Below are experts of layer 4 (counted from 0) of a mixture-of-experts language model. Rows are named router (the router's row for the expert) and show model dimensions 0-127. Each number is 500 + 50 x the weight over its row's rms, rounded and kept within 0 to 999. Numbers have three digits each.
After each expert's rows: a language model's description of what the expert responds to. This comes from a sample of Wikipedia text that the model never trained on.

# expert 35
router:495427526439534565508522441495457497508526465494405488498436470454518626458489419592541587494478451552539477598417545397485453498535593488497422512528612500470477442492611537610467532553496531426468548486490494531508522560485497573467554511458473505469467478564454494531464456522547497524456532536454546400428431433525551484557465488480537615369444569485449504561426538556507481478538
Description: Middle and end pieces of names and foreign words, such as -ah, -son, -ford, -ley, -burgh, plus non-Latin script bytes.

# expert 20
router:578457503409502590533507431522430498516537461524524562448440519456467531556478483614551585616522401549449464620560523439540528577422591476507400606470460569469513485500421560575561558491554506510492457447583469500459538581458586543438587510497558491379502470554459480553519469501545447566408544534509444527421510481498514451555456613449590550468541543512517525564485503505484556551547
Description: Nouns naming the kind of entity or work being described, such as company, song, school, team, law, newspaper, often after the or a.

# expert 23
router:560477450435495537526527491578447486505420487426515499552455484479550584504421551566496560516484521460476430566534569463564419571455544522359445521400483459403496528562515565496499543444534493413492488514518523386543518498535460516492612477499473453428492461516518498572489431513554520527508543583506432546493464426507492450591461527465620579426472538556446562445452577593495434476460
Description: Conjunctions and list separators joining items, mostly and, also or, but, &, commas, semicolons and bullet marks in lists.

# expert 41
router:546527394437524551515531534467523520580453490554467542511437525444393596500434449542528530448478453572482532500475524501526442520437543502433513539449486521505550555482492598509503526439508504447432544407445448553507626478431536503534597481544483524445434432496464441600432463646562454509394620637471484616529439540551555462602435612428491505500475541611476532446411488474537449520571
Description: First pieces of ordinary words that are split up, such as b in base and brittle, t in taxes, part, ar, app, tr.

# expert 30
router:462435464492533539544476487506485436529485474485435432503444551436444476435397535551587585537500447586526474620495583399550416514483566511491468508474569494458545560461498506494465558495474395460447457461545483493612515510463612447512557486494497554449493562555456434617491492541642514595508571584484460438452490521472423542552441626522525610476510492391444483516446479460494481522623
Description: Digit pieces inside longer numbers such as coordinates, years, populations and table figures, plus number words like million, six.

# expert 21
router:504493516464519569558530469515447469464499448498534541584441546402524554554512401445519543525573563548449472597590543432499438558489579559552429536421493528446490453549579489549556541438518442426483486526529449435494603537490541464429497564473486480476457530572482560522401424528560534480433588507426482512479505565573492539538504543473426556549421479458503538509461505486539468487601
Description: The suffixes -ic and -ian in nationality or style adjectives (Doric, American, Indian), and the final digit of years like 2008 or 1944.

# expert 7
router:457493523433520600541500519473527520515539379453466529468404509490512523525426519523578557463521523533537514560548579463513449514434468520562529524470549481519446465490563445554509534415455521350574507415499431451552571560413619461476528472404465515452435521561416480583438532593584450525433484502441498491472500468586492449521493562482590533485515493498461411502446471546431563481414
Description: Second pieces of common words, often followed by suffixes like ed or ing: canc-ell-ation, cust-om-ers, st-and-ard, event-ually.

# expert 42
router:530445468508563535507539521482542480567421484422506526584447491461527608449432512509527518472445526551511512553471598360501421607492527540557505489455556570469556463541540557538499528488538512432535538438584485405490588502505561456449550524471401585389503406534525493514462474549606438564423601425511498540491451444567429486528464560457532552550452559542459507578467522449568527480563
Description: Word-initial S, T, L, K pieces starting names and titles, often after quotes or parentheses, e.g. Shadow, Levenshulme, Twining.

# expert 34
router:489483496431549503492501495456492409449496457524482540513422488411514584477482423470551590595483444469459412603533483477559484547398531505505379472411536552403462498492510515513552547458470470483534503515501449534488522549508569501447578539474473521470532526475440541551419568580536452513419504550510482630567429485536465477497491554452583514542439586500437515539503537461487503494519
Description: Prepositions and articles after a verb or noun, above all passive by, plus the, of, with, to, e.g. produced by, joined the.

# expert 36
router:507436455462426570578523466513579498541486420485512502555514508413553549439439391514571528489522497514487494543485583464536437522471520541499497513512494537446526494535549499548566563512555554459507505478482447477443582544451526464362588483434545566386447462573475478491466548585595561556474631549496469551478459544493425437518416593467438597506523551528482543538472565465534556460527
Description: Cell-separator pipes after names in sports or roster tables, plus commas, dashes and word-initial s, S, cl, str.

# expert 43
router:492457482459538577496500435477564475480437560518560540498439447480549507452428459511532606514429511477534458519562610467516513536346624500536425482497526487443560532574457582500583607494488489583478496538574450527526558523457629579499550506484443560468543516512494450619471544511562451557485530545561507532437472508536514451569448614453509516496437540487448573495437555482510455461569
Description: Second pieces of words and names starting with B, P or F, such as B-ruce, B-ure-au, P-ant-hera, h-us-band, B-ig.

# expert 53
router:539435399540535590515514476497485506451475403478463501490417572464470545472448490494605627522541396530539427569545576435521363471445508483445442498452529522492465576500518579581573498450559492471473513506417472527473553536528571539471567613535452547394468470525541560506449512479519461536469536609473438377482536564546489449510434488449518481548455473512478488515496488523493551497470
Description: The -ed ending and past participles after was or were, such as released, located, serviced, dubbed, plus the preposition for.

# expert 27
router:512509474465558503503512519537515491534505445520475534523518580410415539502552488644523581401527486476508482602535502409483501565447575526432456554433517510450532458521494520554591550532520513556461598464446385496499486488507528535464610467505502532458399442499449545605546454557508407450480529584513540486471499552586434492561472560438487552538440479444453577563463458432576458531433
Description: Word-final -ar or -al pieces (calendar, Dinar, Principal) and institutional adjectives like general, National, special, District, local.

# expert 17
router:474510411485507552547466520423417410578441398574446460506477503531441577448463525591485598599517449515504478550439585471550474547364552480498388515473564485488514485508533474498524483478581483460479520474481503429423571515426540493486548496471452591424496516486508410606512411577500468511507562547476510433456469486536466524504388540469570533531480507474525495417424540541547516585572
Description: Number words and quantifiers before a noun, such as three, several, many, some, plus the space before digits, as in "the 1970s".

# expert 57
router:534375494460504627523493400495441522544510478533527474493442474394477471512400440546541535452472429600561426509566538438461435517485496528510460553425601492473562535493496550520497496497567491499422549560597447456497591593496500516519602467424519539457452429491493559529487566615557469498478583509483490590475494481516444487540428580435516554467535532630443471579476521478516481467536
Description: Common nouns right after the or a, often a sentence subject: area, village, team, House, member, sound, College, or word starts like r, bl.

# expert 47
router:522465488426495488511521463525422441490571526464464491432483518445487522508430475537506548553530542574494494633600620403522456574452564471538472566410541538505445551506493615545580462556513437459465483441502406488453495601438528540475564469466483485402480477496448489623464466527547542514397522540427467513412449510525530452512468559562475556437516565577461492548510491433518533433471
Description: Given names and surname pieces of people, such as Richard, Michael, Johnson, -ski, -ić, -berg, in lists, tables and biographies.

# expert 26
router:513435455439537516563587533433510475515416448513525479507485499420498463473467480531590556474463347447499454547550523385505460528453492477534395501408533462479597521557541539569512530472478508388463511516591444427513624552506599471400617499485448600469423475500517498513467483565567431557477560425492541477459521579501485423585474497492542536494493535539493493503531448457579476463525
Description: Capital letters and first pieces of proper names and acronyms, such as I in IPO and Iberdrola, Mar, Roman, World, Tur in names.

# expert 11
router:483440492391577601557502576454430548516454483519528518484433527398450484533409506615560538451502450400506515599491567448468437441417517552551500479411505567423605489549554504498532522563533452415498496483582486494488594565487521535502504503535495600460422537486537483490551453543501476545517557531478538509415493422476493406576379499504460512459491576527453568541413517519569501554516
Description: Word-initial capitals, especially A and O, starting names, titles and table cells, such as Aishwarya, AI, Antalya, Aurivillius.

# expert 5
router:451485535465438468578505457461478445516583531581503495564500518431384529542515475541511564447459485490521517538550604429450420512430537475503470513446510505469563454498513640574491556451516415464487545443512494436545641496492517571517540546527468512442485431534523465606514465671522466604470594545520471595454431490527522522611422527500520550445386503511490510460490507424451456457576
Description: Periods inside numbers and abbreviations, as in 1.5 and U.S., plus single-letter word pieces k, h, d in words like turkey, Dakota, odds.

# expert 46
router:534442425483524533456464453569519499439496555494470542577483475479465522467462480578504557523443469461485414610544572393452449544488540550422447585430597427491566484549549488454543415483584478505479459445480404436537503494463543445442522631543526539468424421491462509527548486565603554607462589498464488504442469439529476458542478665546559565489564536546439550543492507472490501596520
Description: Closing parentheses, braces, brackets and quotes ending translations or notes, plus word-final i/ai/ani pieces, e.g. Azerb-ai-jan, Asah-i, Foron-i.

# expert 39
router:474395517498519605537566469439484453479478501562475500543483494509464515564425495538557558517510446472449463604567582461453458601443577486548490564428543525378405491542460517585625488478541506428525515482531450509484584559498444518559541570507480546498443460505446564527570522527586469580506586512473411483454488534530439470523419510551525542403524590569490528527484576508468472437544
Description: En dashes inside win–loss records and match scores in sports tables (12–0, 7–5), plus v, country codes like USA, ITA, and hyphens.

# expert 24
router:422421549419465615577521545478539541588475455462530516528479505521464563477359476543550578619505478536568569551552540395580458491489505533509493506440507487497528427549507571534534566484509573510526458533537399525442461477494488506437534614500448564379534485492473474548487549537592488462470565437478439542503471488569417462514511489461521550524538504442440486540415471532504446534559
Description: Word-initial C, Car, Des, Res and inner ut in names and words, e.g. Career, Kibbutz, beautiful, Bhutan.

# expert 32
router:504426483463476613588445480545482500489519423519494474529480484525500607461463472541582557554490491563529439606522619423509432502488537543482482481398577525506507524545573425490509432476531493455509486421470405473506527481441545443454531565509516569391455455500447515577546509557617531466413566499533492439515446471597505539526383584488539580478482471523409462521508551459560459570500
Description: Letter pieces inside personal and place names, especially i (Mim-i, Al-i, Viol-i), plus sh, cl, Michael, ski, ini.

# expert 2
router:556496435454529537514542435532521417423457463483546483548441499478488493491426434510534615565528523531614440487544630414517414496532597510446476528527584537528502468529619506493527566508587507481499492519439413503517552511414536484540550553502473584460527504574497451511424522500578509562456524538489540529550433465498426404537425564455487542468540598553494509509467508474576524502505
Description: Spatial and temporal prepositions and the article right after them, such as in, during, along, within, and the in "in the 1930s".

# expert 58
router:480410488459522592488531527546501535548471486472488517489411533458481482444428568549618537519507474513458507516538584511533407474462562416437502565455556554424539520555474616580474432429476453480467507438597413467568494526502565479416618541533456564442514421547427491552384409543530567576392566445510421509416464516532492527498448516454533546529505512509455457492441571454516524476558
Description: Word-initial onsets like fl, bl, gl, sl, gu, r, and isolated capital letters in codes, e.g. flute, flame, guest, GT-R R32, LTE.

# expert 18
router:533465546454458591535472454539475577480506548493463515461465496472435506461455429443458578507411467549521418524512588442517399458431600552520463460407580444417533462541387503487604468484528494414422546468468407522513595591537533470481521558530461505406486458543416478555493526560493462615440585440493435499492504507544510425529481529469419603496480529596428538536444540494527501498604
Description: Markdown table separator rows and line-ending pipes in sports tables, plus score digits and pieces like ers, pres, av, influ.

# expert 60
router:479456443469488534454499421576395459467456453468497490485423551517455486536423464511467580498503490510526455636494560477494408580492567583478433581397531572447487469573514466620634524546475551493544499487550476474445476591442477521443554482504538543463511473518447550526585492455651503589437497459506449547471425502593475408522479599521495613526507570559502477542400571409504461584524
Description: Final vowel-ending pieces of proper names and taxa, such as ia, ina, ago, ro, idae, in Latin, Slavic or Portuguese names like Uberlândia.

# expert 9
router:499511437458487549587554466474485417498453474536483459546448552513497505521478442561517592576560512508535465469578545429554465489443582554472497524512527537500561391545564524549585515536592533406469478450476398440498529426449513551508543511538466529472500485517426434454418515512569514494444583511490570520563382418512457401525480547408493582486517532598385542532465468466534543502524
Description: Prepositions of place and time before a noun phrase, mostly in, on, at, during, near, e.g. "hidden in a", "Departing New London on".

# expert 4
router:502480533468485548538486405458497529519472502515563564453448485454494542513487470566564563579466482513504514614526678508470431499491533577511389467446584424493532446588545636476617553527485463501558473468494430399563529597449603532483517529502537548430461568501515524568400479516535456501441554554470478545485522467539453428533502545437514549527470501548449502527436539531460482529520
Description: Word-internal fragments following an opening consonant cluster, often in names, e.g. Sl-av-ic, bl-ond-e, fl-ow, sur-p-assing, Br-is-bane.

# expert 37
router:473493557482502572605541547530469471472464544510547415467488483435445444505499454551514544462520449461518483603542533395538408553380554479513402545476581419461556458559524515502500599487535519465505525474485479489514580521528502577498573460499515471427525501492443522628544398587568460610465602464459508516438476421570454390556437514471539598476456578486527502435472588470478478494533
Description: Sentence-start pronouns He, She, They, It, answers Yes/No, and word pieces right after an initial N, as in N-iamey, N-uskanen.

# expert 15
router:516336431405562512533544453485466528523501528512449556534460493472485587473433415533547543516433466490484450506588562360515479555456586447488474546465588525497550474577508571598580496498533521528484481421559503500476562500523443532478539483452482521409454419456470471586479536523517437539494503550568499512351515444554522493459432512513519564444506405464498530469435533531502454401540
Description: First pieces of proper names, places and people, often in tables or after commas, e.g. St, New, San, Har(ris), Bob, Mc.

# expert 56
router:514479491458504569489508474511453479575480456481587542484478525512479518393448472610513591583505445459484477551505530470583444542507540542580431614482591481472495558440570516587540550373506424468547537527453448487498569488377574498409545447504480552516551474572516503546512508591523482544526615518504567470455498426528451440553483578469544525536411567489442495433475503528542534535482
Description: Space tokens and dashes placed just before a year or day number, as in September 2003, February 19, in 1838.

# expert 52
router:498471467399492559555512434477408537487479539498498418473443497436533456512343415550559592476517392613538531592502558484469386614430554491406457521432521443451461467533514471502500559374477497427556474507536474517524495545441525544467546506479426577379521484573417470514523510456582489526426561483476488549455476507602402508546439557483499536506501509487538469446435521486558514580505
Description: Mid- or end-of-word pieces with e, ie, ia, ine, es, often in foreign names and taxonomy, e.g. Swed-e, Mar-ine, Grecqu-es, -idae.

# expert 16
router:504484493498603550583538459526460466452476460409509494511512567481467523483463398550555494496482581494483456593609554367550507498499513491514390483425550541387503523488536576562557536438534513521484506545498412480544618555437538544450502539479375432458434507590505508524456474540651537525493611507425512469447500520551479492523474598504562609553536457530467477446521505489474413489584
Description: Single digits and short digit pieces, especially the last digit of years, decimals, scores and table figures, e.g. 197-3, 43.7, 2–0.

# expert 40
router:519469483406532599484529517447479532523510456488562513547401477464494536485477494578489571505483470506512548614511595431515427569546510487505438496495580483487514527508509530529499554442591491480537541554520472443461471503387516593431623557477440512462572395520482468531446514577575395540530629487532477542427490436519459476545475521542555489467476478527480456539456574537534472463538
Description: Periods after initials and hyphens in compounds or list bullets, e.g. B. S. Ranga, J. Bennett, well-off, Rhein-Neckar-Kreis; also capital U.

# expert 28
router:486426482444539590492514397587523558531503522484472449495459459431557532529443476473508542530526544546592420548563594406535467461511509473505424492410515544466536536534517493517567546479550538461473471522558488508446506585470526500438542524449456575468439468547522501518450442510597473584423546498432476530426453490538537435457404607485538588529431513472468455536402558478468487477439
Description: Plural suffixes and word endings such as s, ers, ors, als, especially in sports team and league contexts, e.g. Golden Gat-ers, Championships.

# expert 55
router:455439505430587473479538468447470520462469506534384469551476510512564601491438484609527534493454476545509455539560566413443438534471535546515499582440529520429489514519507485448577533484523463491455443449501435550484551529528547522375546499466558547425481470552448569536525477606632444519558513467507426540469468453532532457557488616446511572511489546441500479437444536449596477448519
Description: Subordinators and relatives after a comma (which, where, who, as, while, when) and table cell separators in results tables.

# expert 12
router:506440457415475534527554437510460528499458542462539470510417546481479630496465488619511529554545488595464455512507551471497414576461528492474425502487508513445590458471516492568563538493539491350518508521572441503478521498461538580498536530461539471514500458516462468539499551555623511529429575475545525485563458465511427481449453547480517570491388527525387525514467451478531488534595
Description: Full stops ending sentences, plus decimal points, abbreviation and URL dots, and the word at; e.g. River., 23.6, github.com.

# expert 10
router:516468496478472606575440482517596523552497511545432536548455493483461509465493465601534559485462504539601394573453533449543413551532564498437453476490547536475486559519474608580548513510445451489465531426521424476568586564443545537477527536471455580427473472510449385559472531546546542576443521527479529523475430477515548407546466537454482560496498482567440574484454573440546463451515
Description: Tokens h, ch, Ch, Sch at word starts or inside words, e.g. ch-ickadees, steeple-ch-ase, Lan-gh-am, (h)uman.